Below are experts of layer 2 (counted from 0) of a mixture-of-experts language model. Rows are named router (the router's row for the expert), up (a neuron's input weights, with its number) and show model dimensions 0-95. Each number is 50 + 10 x the weight over its row's rms, rounded and kept within 0 to 99.
After each expert's rows: a language model's description of what the expert responds to. This comes from a sample of Wikipedia text that the model never trained on.

# expert 62
router:52 43 36 48 62 58 54 41 43 41 64 74 41 47 55 52 38 33 59 61 54 38 66 50 46 67 58 63 64 59 44 39 42 34 63 55 57 57 65 44 59 45 39 45 64 53 59 35 46 46 63 63 58 58 39 65 35 38 54 41 59 56 39 60 53 51 45 40 43 62 46 40 38 38 64 47 59 60 44 39 59 63 36 34 56 58 67 37 58 36 57 43 67 44 38 34
up0:55 46 28 58 61 74 36 47 49 53 36 45 53 42 63 56 26 51 54 65 46 51 63 58 45 63 34 50 33 65 61 58 46 50 44 33 46 43 68 34 50 43 52 21 48 54 54 58 56 34 63 49 41 45 50 59 48 42 62 32 53 62 41 38 36 24 53 38 57 55 44 38 46 43 55 36 53 47 40 57 51 36 36 57 52 64 35 63 75 54 67 44 47 58 58 51
Description: Player position codes FW, MF, DF and FC in squad tables, plus two-column separator rows, dollar signs, and plural nouns like settlements.

# expert 46
router:51 44 36 50 63 58 54 41 43 41 64 73 41 48 55 52 38 33 58 61 54 39 67 50 46 67 58 62 63 59 43 40 42 35 62 55 57 57 66 44 59 45 38 45 65 53 58 35 46 46 63 63 57 58 39 66 36 38 54 40 59 55 39 61 53 50 44 40 43 62 45 40 39 37 64 48 59 60 44 39 59 62 36 34 56 58 67 38 58 36 57 43 67 44 38 34
up0:51 47 29 42 51 30 51 37 60 48 59 38 42 42 40 58 40 39 40 61 47 59 69 35 49 59 55 42 59 62 41 52 49 46 56 38 44 64 60 42 43 45 53 49 36 66 28 34 62 59 51 67 55 42 50 38 43 48 64 38 59 47 63 54 66 44 48 50 40 64 43 64 34 49 50 64 52 39 44 51 39 56 44 49 62 41 56 54 53 41 60 67 49 56 30 58
Description: US state and country names such as Illinois, Rhode, Trinidad, See in "See also" headings, apostrophes, and appointed/named.

# expert 35
router:52 43 36 49 62 58 54 41 43 40 64 73 42 47 55 53 38 33 59 61 54 38 67 50 46 67 58 62 63 59 42 40 42 34 63 55 57 57 65 44 59 46 39 45 65 53 58 35 46 46 63 63 57 58 39 66 36 38 55 40 59 56 39 60 53 51 44 40 43 62 45 40 39 37 64 48 59 60 44 39 59 62 36 34 56 58 67 37 58 37 57 43 67 44 38 34
up0:59 59 51 35 57 37 70 51 61 61 57 63 57 53 47 55 36 50 62 37 47 40 64 35 67 70 55 55 45 54 64 50 32 50 45 55 47 50 48 53 55 42 69 44 45 44 56 39 41 79 62 57 30 61 32 65 49 68 45 49 32 61 55 68 41 49 46 48 60 38 43 43 31 39 55 28 55 61 55 70 43 62 53 45 55 70 58 48 48 65 56 46 51 49 34 55
Description: Opening quotation marks, blank spaces and "(" before titles or roles, and verbs such as sent, promoted, directed in credits.

# expert 51
router:52 44 37 51 63 58 54 41 43 40 64 73 41 47 55 52 38 33 58 61 54 38 66 50 46 67 59 62 63 59 43 40 42 34 62 55 57 57 66 44 59 45 39 46 65 53 59 35 46 46 63 63 57 58 39 66 36 38 54 40 59 56 39 60 53 51 44 40 43 62 45 40 38 37 64 47 59 60 44 39 59 62 36 34 57 58 67 37 58 37 57 43 67 44 38 34
up0:59 37 55 40 65 34 54 62 30 57 50 23 61 55 38 43 49 56 57 57 63 69 38 58 60 49 60 58 53 53 63 42 47 49 44 44 59 32 45 59 52 31 47 56 33 43 47 41 45 37 45 53 65 56 55 43 41 63 56 25 37 36 45 63 45 59 63 37 60 64 52 48 67 43 50 44 45 61 55 42 38 33 51 46 51 48 64 44 75 50 40 67 42 37 56 36
Description: Words in minor-planet tables next to JPL, Spacewatch, Lemmon, plus scattered common words like water, project, series, not, used.

# expert 41
router:51 43 36 52 62 59 54 41 43 41 63 72 41 47 55 52 38 33 59 61 54 39 65 50 46 66 58 63 64 59 43 39 42 35 63 55 57 57 65 44 58 46 38 45 65 53 59 35 46 46 63 63 57 58 39 66 36 38 54 40 58 56 39 60 53 51 44 40 43 62 45 40 39 37 64 48 59 61 44 39 59 63 36 34 56 58 67 37 57 37 57 43 67 45 38 34
up0:43 54 62 55 65 47 60 45 51 44 43 41 46 50 59 45 43 66 44 51 49 53 51 55 53 53 49 55 47 41 50 54 61 62 39 51 47 42 76 61 50 54 44 32 53 60 46 40 33 57 35 62 27 48 43 54 33 45 45 38 40 51 37 54 64 29 58 46 28 62 59 50 53 52 37 27 72 48 49 43 64 55 49 47 34 49 43 42 57 49 68 38 40 44 44 30
Description: Single capital letters and short name-beginnings after table pipes or dashes (P, H, Gh, Lu), plus opening quotes and periods.

# expert 16
router:51 43 37 51 63 58 54 41 43 40 64 73 41 47 54 52 38 33 59 61 55 38 65 50 45 67 58 62 63 59 43 40 42 34 63 55 57 57 66 44 58 45 39 46 65 53 59 35 46 46 63 63 58 57 38 66 35 38 55 40 59 56 39 60 53 51 44 39 43 62 46 40 38 37 65 48 59 60 44 39 59 62 36 34 57 58 67 37 58 37 57 43 66 44 38 34
up0:54 35 44 22 62 43 39 53 55 35 58 45 40 47 61 55 42 54 53 50 49 45 48 32 51 55 45 61 45 43 49 34 33 55 46 42 52 38 42 45 57 51 56 46 35 55 60 41 25 47 49 46 44 36 59 41 55 39 57 51 59 63 41 32 44 36 42 42 52 59 50 64 40 28 58 41 50 51 36 47 55 41 43 37 49 43 37 47 40 57 58 52 53 45 48 32
Description: First-name tokens of people in lists and table rows, such as Kyle, Francis, Alexandra, Zhang, plus team names like Ford in racing results.

# expert 31
router:73 48 40 53 55 54 59 41 58 40 72 59 45 49 52 62 47 51 56 49 65 45 58 28 51 44 49 48 48 52 53 40 33 39 42 42 45 55 59 49 55 48 34 51 68 49 56 39 46 38 50 48 53 53 34 54 49 46 60 22 49 59 49 62 47 34 32 26 48 50 44 55 45 48 55 55 48 48 43 40 52 59 53 48 47 51 47 38 48 17 55 57 50 51 45 43
up0:60 54 46 49 62 49 51 52 42 46 60 51 58 35 50 59 55 43 44 52 52 48 57 56 25 52 56 45 58 31 41 47 61 41 48 45 50 64 51 42 50 57 44 45 44 36 56 49 43 42 48 33 58 54 60 55 75 60 46 49 64 43 35 42 50 49 38 49 48 70 73 38 32 49 35 57 56 38 56 43 39 46 49 45 53 40 49 43 55 59 52 45 55 43 49 29
Description: Final pieces of long names and words, especially Latin taxonomic and foreign endings like -idae, -ensis, -ata, -ine, -ov, -ians.

# expert 44
router:51 45 36 51 63 58 54 40 43 41 63 73 42 47 54 52 38 33 58 61 54 38 65 50 46 67 58 62 63 59 42 39 42 34 63 55 57 57 66 44 59 45 39 45 65 53 58 35 46 45 63 63 57 58 39 66 35 38 54 40 59 56 39 60 53 51 44 40 43 62 45 40 39 37 64 48 59 60 44 39 59 62 36 34 56 57 67 37 58 37 57 43 67 44 39 34
up0:68 73 51 29 60 50 40 57 47 65 58 45 39 51 45 86 31 37 52 58 39 49 73 52 42 58 41 70 38 54 45 62 50 57 63 75 44 49 39 35 53 48 48 66 58 48 40 52 50 44 54 60 52 46 37 40 49 37 52 36 63 58 45 52 68 37 61 40 54 54 48 62 40 34 47 62 51 42 61 35 61 44 56 65 57 47 44 53 53 34 46 40 49 59 52 41
Description: Ordinal and ranking words and medal names in sports and biography, e.g. first, third, best, highest, gold, silver, often before place or medal.

# expert 40
router:48 42 40 51 60 59 59 47 40 36 63 72 46 44 54 53 41 33 59 74 55 39 64 55 47 64 59 61 64 57 44 41 42 34 59 56 53 52 65 46 57 42 34 44 61 53 59 31 48 52 60 63 51 58 37 62 36 38 52 41 57 56 41 55 49 53 39 34 45 58 44 49 38 40 65 57 59 56 45 40 53 62 41 33 55 55 72 43 56 36 51 42 65 43 40 31
up0:39 49 61 52 73 54 51 69 67 42 54 47 55 37 51 36 54 56 56 46 45 37 58 42 55 56 57 45 49 70 50 32 44 25 63 48 55 61 63 59 51 46 60 45 55 46 47 47 44 49 53 50 55 44 41 50 50 48 53 58 52 34 56 43 53 46 53 51 47 56 46 65 53 48 67 59 57 37 51 48 50 37 82 51 51 57 48 72 50 63 35 48 48 57 45 45
Description: Single capitals and acronym pieces inside abbreviations, codes and DNA sequences, such as CEPR, RZA, DG-1, and the seconds mark in coordinates.

# expert 5
router:52 43 37 48 63 58 54 40 43 41 64 73 41 47 55 52 38 33 59 61 54 38 65 50 46 67 58 62 63 59 42 40 42 35 63 55 57 57 66 45 59 45 39 46 64 53 58 35 46 46 63 63 57 58 38 66 36 38 55 40 59 56 39 60 53 51 44 40 43 62 46 40 38 38 64 47 59 60 43 38 59 63 36 34 56 58 67 37 57 37 57 43 67 44 38 34
up0:33 51 53 48 43 68 68 44 44 53 50 51 58 28 44 48 48 61 44 34 46 47 44 42 52 57 68 52 69 50 53 64 37 51 43 62 50 55 50 52 35 52 59 60 42 43 36 34 49 53 44 63 39 58 60 59 60 48 39 48 51 42 38 43 47 44 35 64 37 44 60 40 44 46 56 59 50 47 57 38 43 59 49 65 49 56 68 61 49 45 43 52 57 53 44 22
Description: Word starts and name pieces in sports and lists, such as Actor, General, city, pr-, plus LaTeX \frac and chemical-name brackets.

# expert 8
router:52 46 37 54 63 58 54 40 43 41 64 73 40 47 55 52 38 33 59 61 54 38 66 50 45 67 58 63 63 59 43 40 42 34 63 55 57 57 66 45 59 45 39 45 64 53 59 35 46 46 63 63 57 58 39 66 36 38 55 40 59 56 39 61 53 51 44 40 43 62 45 40 38 37 64 47 59 60 44 39 59 62 36 35 57 58 67 37 58 37 57 43 67 44 38 34
up0:34 27 60 60 62 52 62 57 63 50 45 54 54 44 47 37 61 42 58 49 63 34 49 35 56 36 54 54 77 48 64 56 45 43 57 42 73 43 47 47 50 59 48 60 59 50 32 31 45 62 60 57 57 52 28 56 42 44 53 55 40 62 56 40 69 41 43 50 53 56 58 40 55 54 61 37 49 47 56 41 63 39 44 55 56 38 50 48 62 42 60 60 36 31 69 49
Description: Opening parentheses before glosses like (died, (AFL), "Act" after law names, and first pieces of surnames such as Sc(alia), Dec(k), Mar(ino).

# expert 63
router:51 44 37 51 62 58 54 40 43 41 64 74 41 47 55 53 38 33 59 61 54 38 66 50 45 67 59 63 63 59 42 39 42 35 63 55 57 57 66 44 59 45 39 45 65 53 59 35 46 46 63 63 57 58 39 66 36 37 54 40 59 56 39 61 54 51 45 40 43 62 45 40 38 37 64 48 59 60 44 39 59 62 36 34 57 58 67 38 58 37 57 43 67 44 38 34
up0:46 46 65 29 65 68 70 55 37 47 51 50 58 52 46 43 49 41 59 49 29 56 50 57 35 35 64 48 65 33 42 47 45 38 56 53 58 34 57 64 42 62 40 36 56 48 49 37 40 34 45 53 71 51 36 54 37 45 54 45 60 54 55 47 61 47 49 47 58 42 50 54 49 40 50 62 53 55 47 64 57 38 48 54 61 61 61 62 49 42 39 55 67 39 44 40
Description: Common nouns and word starts like form, owner, manager, members, United, plus country names (Saudi, Ireland) and surname fragments like Mer, Far.

# expert 45
router:52 44 39 50 62 57 53 40 43 42 64 74 40 48 54 53 38 33 59 61 54 38 65 50 45 67 59 62 63 59 42 39 42 34 62 55 57 57 66 43 58 45 39 45 65 53 59 35 46 47 63 63 58 58 39 66 36 38 54 40 59 56 39 60 53 53 45 41 43 62 45 40 37 37 64 46 61 60 44 39 60 63 35 34 55 58 67 37 57 38 58 43 68 45 38 34
up0:42 69 69 49 43 55 45 37 57 55 46 53 54 45 49 62 50 45 60 66 49 57 61 56 61 19 70 69 58 63 54 59 42 48 39 34 58 45 38 35 47 52 57 63 47 51 45 40 48 43 81 46 46 63 42 56 38 41 45 38 53 39 50 44 39 50 62 57 63 46 41 54 53 44 44 64 66 60 48 52 50 50 45 68 53 48 66 51 64 37 58 47 39 43 33 37
Description: Full stops in any role: after initials (W. F.), abbreviations (Vol., Co.), decimals (4.46), list numbers, and sentence ends.

# expert 43
router:52 43 37 50 63 58 54 40 43 41 64 73 41 47 55 52 38 33 59 61 54 38 65 50 45 67 58 62 63 59 43 40 42 34 63 55 57 57 66 44 58 45 39 46 65 53 59 35 46 46 63 63 58 57 39 66 36 38 55 40 59 56 39 60 53 51 44 40 43 62 45 40 38 37 64 48 59 60 44 38 59 62 36 34 57 58 67 37 58 37 57 43 67 44 38 34
up0:45 25 56 62 60 71 60 46 42 43 55 41 59 35 76 62 60 47 36 32 45 38 47 49 34 56 57 46 35 41 47 53 37 40 60 49 29 51 55 49 59 31 58 59 48 65 53 41 56 63 47 51 54 46 65 45 52 50 47 55 74 50 62 51 49 41 44 57 40 61 48 39 57 41 59 46 37 54 47 42 30 43 39 52 53 63 60 59 47 52 53 52 58 56 52 37
Description: Line breaks ending Markdown table rows in sports and election tables, and given names like Robert, Edward, Cec in tables.

# expert 25
router:51 44 37 53 62 58 54 41 43 41 64 73 41 47 55 53 38 33 59 61 54 38 67 50 45 67 58 63 63 59 42 39 42 34 63 55 57 57 66 44 58 45 39 45 65 53 59 35 46 46 63 63 57 58 39 66 36 38 54 40 59 56 39 61 53 51 45 40 43 62 45 40 38 37 64 48 59 60 44 38 59 62 36 34 56 58 67 37 58 37 57 43 66 44 38 34
up0:47 40 44 54 46 71 65 58 62 54 39 47 47 60 55 29 35 49 44 53 57 56 46 46 37 68 55 55 57 58 52 52 57 65 58 62 56 62 48 47 54 56 44 47 59 48 63 36 47 37 46 51 59 56 50 44 40 34 46 30 41 45 58 55 58 62 35 47 52 52 41 47 47 67 55 60 46 51 49 42 60 40 40 44 48 39 62 51 42 59 47 47 45 46 31 43
Description: First pieces of common nouns and verbs split into pieces in expository prose, such as im-aging, autom-obile, govern, mechan; also al, en.

# expert 3
router:52 46 37 58 62 58 55 41 43 40 63 74 41 47 55 52 38 33 59 61 54 39 65 50 46 67 58 63 63 59 42 39 42 34 63 55 57 57 66 44 58 45 39 45 65 53 58 35 46 45 63 63 57 58 39 66 36 38 55 40 59 56 39 61 53 51 44 40 43 62 45 40 38 37 64 48 59 60 43 39 59 62 36 34 56 58 67 37 58 37 57 43 67 44 38 34
up0:47 55 49 56 61 58 38 72 48 52 69 52 39 45 63 39 44 50 49 55 31 34 45 46 46 52 41 52 52 59 58 60 66 54 59 74 52 48 63 56 37 43 46 51 42 51 35 29 66 56 34 68 50 49 40 41 41 63 38 37 51 49 44 52 48 56 58 72 37 43 40 59 58 44 36 62 44 40 60 39 53 63 65 49 46 54 43 48 57 42 43 49 56 49 50 41
Description: First pieces of capitalized names and words, plus closing parentheses, e.g. Pal(omar) in asteroid tables, Lim(acia), M(itsubishi), and ")".

# expert 6
router:49 55 62 56 59 67 63 41 34 53 62 61 50 34 60 53 44 50 64 54 50 44 55 56 53 46 59 53 57 55 51 52 48 40 53 51 48 40 59 52 63 48 45 55 68 65 57 42 46 47 45 51 68 60 43 85 47 46 39 50 48 51 41 45 54 30 51 48 37 56 41 62 54 40 61 62 65 58 47 36 68 53 27 45 59 57 62 46 53 11 49 33 60 49 32 40
up0:55 62 33 44 39 65 57 48 36 63 42 61 48 39 48 66 56 53 59 49 49 60 48 53 46 53 53 51 50 48 33 62 67 48 51 34 55 56 50 50 40 38 45 48 72 58 33 54 48 47 44 37 44 46 51 43 40 49 39 48 53 65 51 49 45 44 70 42 49 50 35 39 49 35 37 57 40 38 31 59 60 60 46 51 59 45 57 40 56 39 62 44 48 53 41 54
Description: Continuation bytes of multibyte characters such as CJK, Thai and accented letters (Æ, î, non-breaking hyphen), plus word-final pieces like -ings, -earing, -ms.

# expert 17
router:52 43 36 50 62 58 54 40 44 40 64 74 42 48 55 53 38 33 59 61 54 38 66 50 46 67 59 62 63 59 42 40 42 34 63 55 57 57 66 44 59 46 39 45 64 53 59 35 46 46 63 63 57 58 39 65 36 38 55 40 59 56 39 60 53 51 45 40 43 62 45 40 38 38 64 48 59 60 44 39 59 63 36 34 57 58 67 37 58 37 57 43 67 45 39 34
up0:63 68 38 54 58 62 62 54 49 71 49 55 64 41 57 41 49 48 26 41 49 36 39 46 43 53 52 50 41 59 56 70 40 35 56 47 47 57 47 64 38 39 37 35 40 38 42 27 40 42 33 65 51 42 56 54 60 50 48 40 74 41 36 56 64 55 56 45 53 57 47 47 49 46 44 52 51 40 60 55 55 64 45 43 61 75 49 58 43 37 49 54 58 50 53 51
Description: The middle dot between MPC and JPL in minor-planet tables, plus first names and word-initial pieces like John, Alan, Bl(vd), Sheffield.

# expert 12
router:52 44 37 52 62 58 54 40 43 40 63 73 41 47 55 52 38 33 58 61 54 37 66 50 45 67 59 63 63 59 43 40 42 34 63 55 57 57 66 44 58 45 38 45 64 53 58 35 46 46 63 63 57 58 39 66 36 38 54 40 59 56 39 61 53 51 44 40 43 62 45 40 38 37 64 48 59 60 43 39 59 62 36 34 56 58 67 37 58 37 57 43 67 44 38 34
up0:57 47 60 32 36 41 44 44 46 49 41 50 43 42 56 49 62 74 43 45 40 29 40 63 42 41 70 44 37 40 47 27 42 40 59 58 53 55 58 54 71 41 43 40 49 51 39 49 43 45 60 54 58 44 40 56 50 42 57 40 50 68 39 38 49 42 69 22 60 71 53 66 45 57 42 54 57 61 49 51 51 46 46 54 43 44 49 41 57 43 52 47 50 46 50 60
Description: Population in census phrasing ("had a population of"), minus and plus signs in election tables, and chemical-formula subscripts.

# expert 33
router:52 44 37 50 62 58 54 41 43 41 64 73 41 47 55 52 38 33 59 61 54 39 67 50 45 68 59 62 63 59 43 40 42 35 63 56 57 58 66 44 59 45 39 45 65 53 59 35 47 46 63 63 58 58 39 66 36 37 55 40 59 56 39 61 54 51 44 40 43 62 45 40 38 37 64 48 59 60 44 39 59 63 36 34 57 58 67 37 57 37 57 43 67 44 38 34
up0:70 54 56 49 65 49 59 46 73 44 46 49 56 51 44 43 52 45 56 42 42 45 49 40 52 61 41 71 57 36 52 41 53 35 45 51 60 44 60 53 56 50 60 34 62 30 51 56 48 50 44 59 37 39 40 50 67 45 44 36 40 38 47 56 53 57 50 51 35 69 33 51 37 45 49 56 34 46 58 47 49 74 35 39 56 62 47 49 64 39 45 57 39 47 47 43
Description: Closing == or === marks of section headings like ===Group B===, plus closing parenthesis-period and quote-period endings.

# expert 52
router:52 45 37 54 62 58 55 41 43 40 64 73 41 47 55 53 38 33 59 61 54 38 64 50 46 67 58 63 63 59 42 39 42 34 63 55 57 57 66 44 59 45 39 45 64 53 58 35 45 46 63 63 58 58 39 66 36 37 54 40 59 56 39 61 53 51 45 40 43 62 46 40 39 37 64 48 59 60 44 39 59 63 36 34 57 58 67 37 58 37 57 43 67 44 38 34
up0:62 40 59 47 45 37 54 57 55 51 58 67 45 51 49 64 71 47 64 62 31 41 48 65 62 47 41 56 48 52 40 56 34 61 55 80 66 62 65 31 62 44 63 48 58 64 47 41 55 59 58 43 45 38 45 52 52 60 57 46 50 70 69 57 62 39 44 50 57 64 53 52 38 49 48 53 76 42 36 63 50 52 45 58 59 74 53 58 59 40 58 49 51 45 57 59
Description: St/Saint in place and club names, and words opening table cells or list items, such as UTC, Gallery, Squadron.

# expert 10
router:52 44 37 51 63 58 54 40 43 41 64 73 41 47 55 52 38 33 59 61 54 39 66 50 46 67 58 62 63 59 43 39 42 35 62 55 57 57 66 44 59 45 38 45 65 53 59 35 46 46 63 63 57 58 39 66 36 38 55 40 59 56 39 61 53 51 45 40 43 62 46 40 38 38 64 48 59 61 44 39 59 63 36 34 57 58 67 37 58 37 57 43 67 44 38 34
up0:53 50 36 55 51 34 45 50 48 42 69 41 55 41 52 50 42 29 49 72 55 43 46 36 51 34 43 55 49 66 65 52 64 49 55 48 48 34 43 45 42 43 48 48 38 56 58 58 64 47 47 54 46 70 51 40 47 34 60 39 49 50 57 59 37 56 56 46 47 71 48 43 57 35 44 60 57 49 51 46 45 55 57 57 72 47 49 37 57 59 54 72 56 45 45 62
Description: Opening parentheses after names or items, such as (pen.) and (IUCN; prefix words such as anti, hydro, quant; Triple-A; long table-separator rows.

# expert 59
router:51 44 36 54 63 58 54 41 43 41 64 74 41 46 55 53 38 33 59 61 54 38 64 50 46 67 58 63 63 59 43 39 42 34 63 55 57 57 66 45 59 45 39 45 65 53 58 35 46 46 63 63 57 58 39 66 36 38 54 40 59 55 39 61 53 51 44 40 43 62 45 41 38 38 64 48 59 60 43 39 59 62 36 34 56 58 67 37 58 37 57 42 67 44 38 34
up0:49 47 36 57 61 62 49 34 52 46 56 57 54 45 42 51 33 60 49 59 36 66 50 45 42 43 59 49 63 46 35 60 42 43 27 40 54 61 57 33 48 44 51 76 45 37 35 36 27 48 71 44 50 55 42 26 52 38 59 46 50 66 59 44 45 51 61 51 41 69 46 51 53 41 71 45 32 54 59 50 65 60 33 55 49 34 47 54 54 39 57 35 36 42 55 52
Description: Name starts and titles in sports and contest result tables such as Mr, Win, Road North, quote marks, and table separators.

# expert 22
router:52 45 36 52 62 58 54 40 43 40 63 73 41 46 55 52 38 33 58 61 53 38 66 51 46 67 58 63 63 59 42 40 42 34 63 55 57 57 66 44 59 45 39 46 64 53 58 35 46 46 63 63 58 58 39 66 36 38 55 40 58 56 39 61 52 51 45 40 43 62 45 40 38 38 64 48 59 60 43 39 59 62 36 34 56 58 67 37 58 37 57 43 67 44 38 34
up0:37 48 54 27 34 48 58 44 54 60 58 55 58 42 63 52 55 43 53 46 61 65 48 40 58 58 37 47 56 36 46 57 54 33 60 55 46 45 68 58 59 52 67 42 57 35 37 49 51 43 50 65 37 51 58 74 54 50 62 44 44 54 52 53 63 45 47 46 61 59 64 47 38 53 38 39 53 54 46 27 61 44 34 46 66 68 67 52 61 45 55 39 48 48 53 58
Description: Single letters in units and abbreviations such as m in formulas, kW, p.m., St., plus word-internal name pieces and Chinese bytes.

# expert 53
router:52 44 37 51 63 58 54 41 43 40 64 73 41 47 55 52 38 33 59 61 54 38 66 50 45 67 58 63 63 59 43 39 42 34 63 55 57 58 66 44 58 45 39 46 64 53 58 35 46 46 63 63 57 58 39 66 36 38 54 40 59 56 39 61 53 51 44 40 43 61 46 40 38 37 64 48 59 60 44 39 59 62 36 34 57 58 67 37 58 37 57 43 66 44 38 34
up0:64 36 70 50 53 56 34 56 57 39 59 49 39 65 56 45 46 48 45 64 68 68 53 29 47 77 55 53 47 44 84 44 25 44 50 43 58 63 43 33 53 40 42 53 49 58 45 25 47 47 47 50 46 49 54 29 43 64 49 42 61 53 33 46 37 42 44 47 47 55 59 40 63 35 43 58 50 45 57 42 43 43 47 32 57 39 61 48 49 51 33 36 63 46 44 53
Description: Two-digit numbers in dates and measurements (21 September, 40 mi), opening parentheses, closing == of section headings, and spaces before Chinese names.

# expert 47
router:52 43 37 48 63 58 54 40 44 41 64 73 41 48 54 52 38 33 58 61 54 37 64 50 46 67 58 62 63 59 43 40 42 34 63 55 57 57 65 44 59 45 39 45 65 53 59 35 46 46 63 63 58 58 39 66 36 37 55 40 59 56 39 61 53 51 45 40 43 62 45 40 39 38 64 48 59 61 43 39 59 62 36 34 56 58 67 37 58 36 57 43 67 44 38 34
up0:47 50 41 35 81 43 47 49 32 44 55 45 53 52 23 40 46 68 54 51 69 54 66 50 51 43 65 44 80 48 50 55 64 52 51 45 41 59 48 44 46 36 47 50 67 61 55 47 52 54 55 51 53 50 44 45 51 36 41 63 57 53 51 59 52 56 58 55 54 53 39 42 50 55 45 44 59 53 48 52 36 47 46 61 53 46 58 59 62 49 50 57 50 41 43 60
Description: Years like 1999, 2019, numbers like 000, and frequent words like well, able, large, founded in running prose and lists.

# expert 28
router:52 44 36 52 63 58 54 40 44 40 64 73 41 47 55 52 38 33 59 61 54 38 62 50 46 67 58 63 63 59 42 40 42 34 63 56 57 57 65 44 59 45 39 45 65 53 59 35 46 46 63 63 57 58 39 66 36 37 55 40 59 56 39 60 53 51 45 40 43 62 45 40 38 37 64 47 59 60 44 39 59 62 36 34 56 58 67 37 58 37 57 43 67 44 38 34
up0:37 40 34 52 43 52 55 41 51 41 47 49 76 51 59 47 32 39 60 55 74 60 42 63 50 78 49 36 55 58 58 53 50 42 36 38 57 48 40 51 52 40 35 44 52 48 64 46 49 46 67 52 44 49 54 56 56 42 57 51 58 58 41 66 57 55 53 40 34 40 37 55 51 58 35 35 35 47 51 48 64 56 56 48 40 52 36 50 64 43 62 61 65 27 46 41
Description: Mid-sentence content words such as living, working, killing, report, prevent, plus place names and name-initial R pieces like R-östlerstamm and R-icerche.

# expert 61
router:51 44 37 52 62 58 54 41 44 40 64 72 41 47 55 52 38 33 58 61 54 38 65 50 46 67 58 62 63 58 43 40 42 34 63 55 58 57 66 44 59 45 39 45 65 53 59 35 46 46 63 63 57 58 39 65 36 37 55 40 59 56 39 60 53 51 45 40 43 62 45 41 38 38 64 48 59 60 43 39 59 62 36 34 57 58 67 38 58 37 57 43 67 44 38 34
up0:34 50 58 48 75 72 50 54 37 64 46 52 36 68 54 59 53 41 52 44 47 56 51 35 38 46 40 51 62 63 47 60 54 50 42 59 35 52 54 64 52 56 55 41 44 50 46 49 45 40 29 75 62 39 49 49 52 37 48 42 53 57 38 43 57 48 59 65 67 51 51 57 36 60 62 49 37 58 47 44 55 47 46 54 53 68 57 35 40 39 72 52 47 56 42 47
Description: Kinship nouns and Islam-related words in biography and census text, such as son, daughter, families, Muslim, Islam, Muhammad, ruler.

# expert 11
router:52 44 36 52 62 58 54 40 44 41 64 73 41 47 55 53 38 34 59 61 54 39 65 50 46 67 59 63 63 59 43 39 42 35 62 55 57 57 66 44 59 45 38 46 65 53 58 35 46 46 63 63 58 57 39 66 36 37 54 40 59 56 39 61 53 51 44 40 44 62 45 41 38 38 64 48 60 60 44 39 59 63 36 34 56 58 67 37 58 37 57 42 67 44 39 34
up0:56 48 51 46 57 46 53 41 53 63 52 67 46 47 65 40 50 48 64 58 51 36 49 55 46 71 54 84 61 49 40 46 56 51 44 40 39 53 59 47 52 45 42 58 60 54 46 55 45 45 48 48 47 50 50 48 35 34 36 39 53 56 66 44 57 54 55 57 36 31 38 25 48 71 55 52 54 52 40 46 54 67 43 32 28 50 51 58 54 38 34 43 56 42 40 60
Description: Standalone A, No, no, any, little, nothing as quantifiers or answers, especially No. abbreviation in tables, Yes/No cells, and titles.

# expert 55
router:51 45 37 54 63 58 54 40 43 41 64 72 41 47 55 52 38 33 59 61 54 38 68 50 45 67 59 62 63 59 43 40 42 34 63 55 57 57 66 45 58 45 39 45 65 52 59 35 47 46 63 63 58 58 39 66 36 37 55 40 59 56 39 61 53 51 45 40 43 62 45 41 38 38 64 48 59 60 44 39 59 62 36 34 57 58 67 37 57 37 57 43 67 45 39 34
up0:58 38 36 63 40 22 50 44 56 51 55 39 47 51 33 73 43 50 75 37 52 52 36 56 52 43 62 58 48 56 51 54 33 43 64 53 56 47 50 42 64 57 36 36 56 45 44 54 41 62 51 39 43 50 64 64 51 50 36 44 51 61 44 48 39 41 41 53 51 46 45 54 34 32 53 57 50 54 48 53 50 57 53 40 29 54 62 54 71 33 34 44 66 41 35 46
Description: Early pieces of foreign personal names after country codes in tennis tables (Iv-án, Raj-eev, Sv-etlana), plus LaTeX braces and short fragments.

# expert 58
router:51 38 56 52 61 54 48 50 47 45 59 46 43 44 60 49 49 34 49 52 58 44 59 53 21 62 59 52 55 61 48 43 37 50 50 69 51 51 55 47 58 30 53 46 51 55 58 45 40 51 61 55 56 42 46 47 34 47 58 44 51 52 47 51 74 53 46 42 44 65 41 43 47 47 54 47 61 64 42 47 57 54 45 53 90 52 44 33 74 50 59 27 49 32 27 28
up0:54 48 52 47 39 41 75 61 47 66 47 70 58 48 37 57 52 43 38 40 57 52 55 35 36 49 41 63 57 52 57 58 65 41 53 44 56 45 56 65 60 58 54 51 38 49 48 56 50 52 53 62 39 42 51 33 30 59 64 55 47 58 35 49 51 46 49 58 32 54 63 61 43 24 63 58 56 51 51 50 49 37 42 28 35 53 51 57 45 40 55 49 43 48 50 38
Description: Pipe separators between table cells and semicolons in flattened tables, often after numbers, coordinates or names in sports and election results.

# expert 19
router:51 44 37 49 62 58 54 40 43 40 64 73 40 47 55 52 38 33 58 61 54 39 66 50 46 67 58 63 63 59 43 40 42 34 63 55 57 57 66 45 58 45 38 46 65 53 58 36 46 46 63 63 58 57 39 66 36 37 54 40 59 56 39 60 53 51 45 40 43 62 45 40 39 37 64 48 60 60 44 39 59 63 36 35 56 58 67 37 58 36 57 43 66 44 39 34
up0:45 36 53 45 48 51 51 49 59 52 64 44 41 67 59 36 53 46 63 56 53 48 62 69 63 35 56 44 39 40 64 50 39 40 35 37 54 53 57 33 52 66 49 44 57 45 57 70 36 40 64 68 59 44 57 69 51 50 48 43 63 51 50 51 57 55 35 36 57 57 51 52 38 44 50 50 44 45 53 70 45 70 55 51 57 48 52 52 44 53 49 71 34 34 57 73
Description: Words naming an installment or division, such as Part 1, Episode 2, Group B, season, Series, Leg, often before a number.

# expert 0
router:51 44 37 48 63 58 54 41 43 41 63 73 42 47 55 52 38 33 59 60 54 38 66 50 46 67 59 63 63 59 43 40 42 35 63 56 57 57 66 45 58 45 38 45 65 53 59 35 46 46 63 63 58 58 38 65 36 38 54 40 59 56 39 61 53 51 45 40 43 62 45 40 38 38 65 48 60 60 44 39 59 62 36 34 57 58 67 37 58 37 57 43 67 44 38 34
up0:55 64 48 51 37 56 55 50 52 39 37 43 28 45 40 45 27 68 65 50 58 53 60 48 49 58 56 30 44 70 54 51 34 47 53 51 53 43 61 45 50 32 53 59 54 48 46 54 47 48 53 51 52 55 54 43 52 26 63 48 71 35 62 25 52 43 60 53 55 52 53 49 47 64 66 47 66 48 62 36 50 52 34 44 35 68 54 60 58 48 49 57 46 26 61 19
Description: Digits inside LaTeX formulas such as sum_{i=1} or frac{1}{3}, plus capitalized word starts like St, K, Boston, Chris.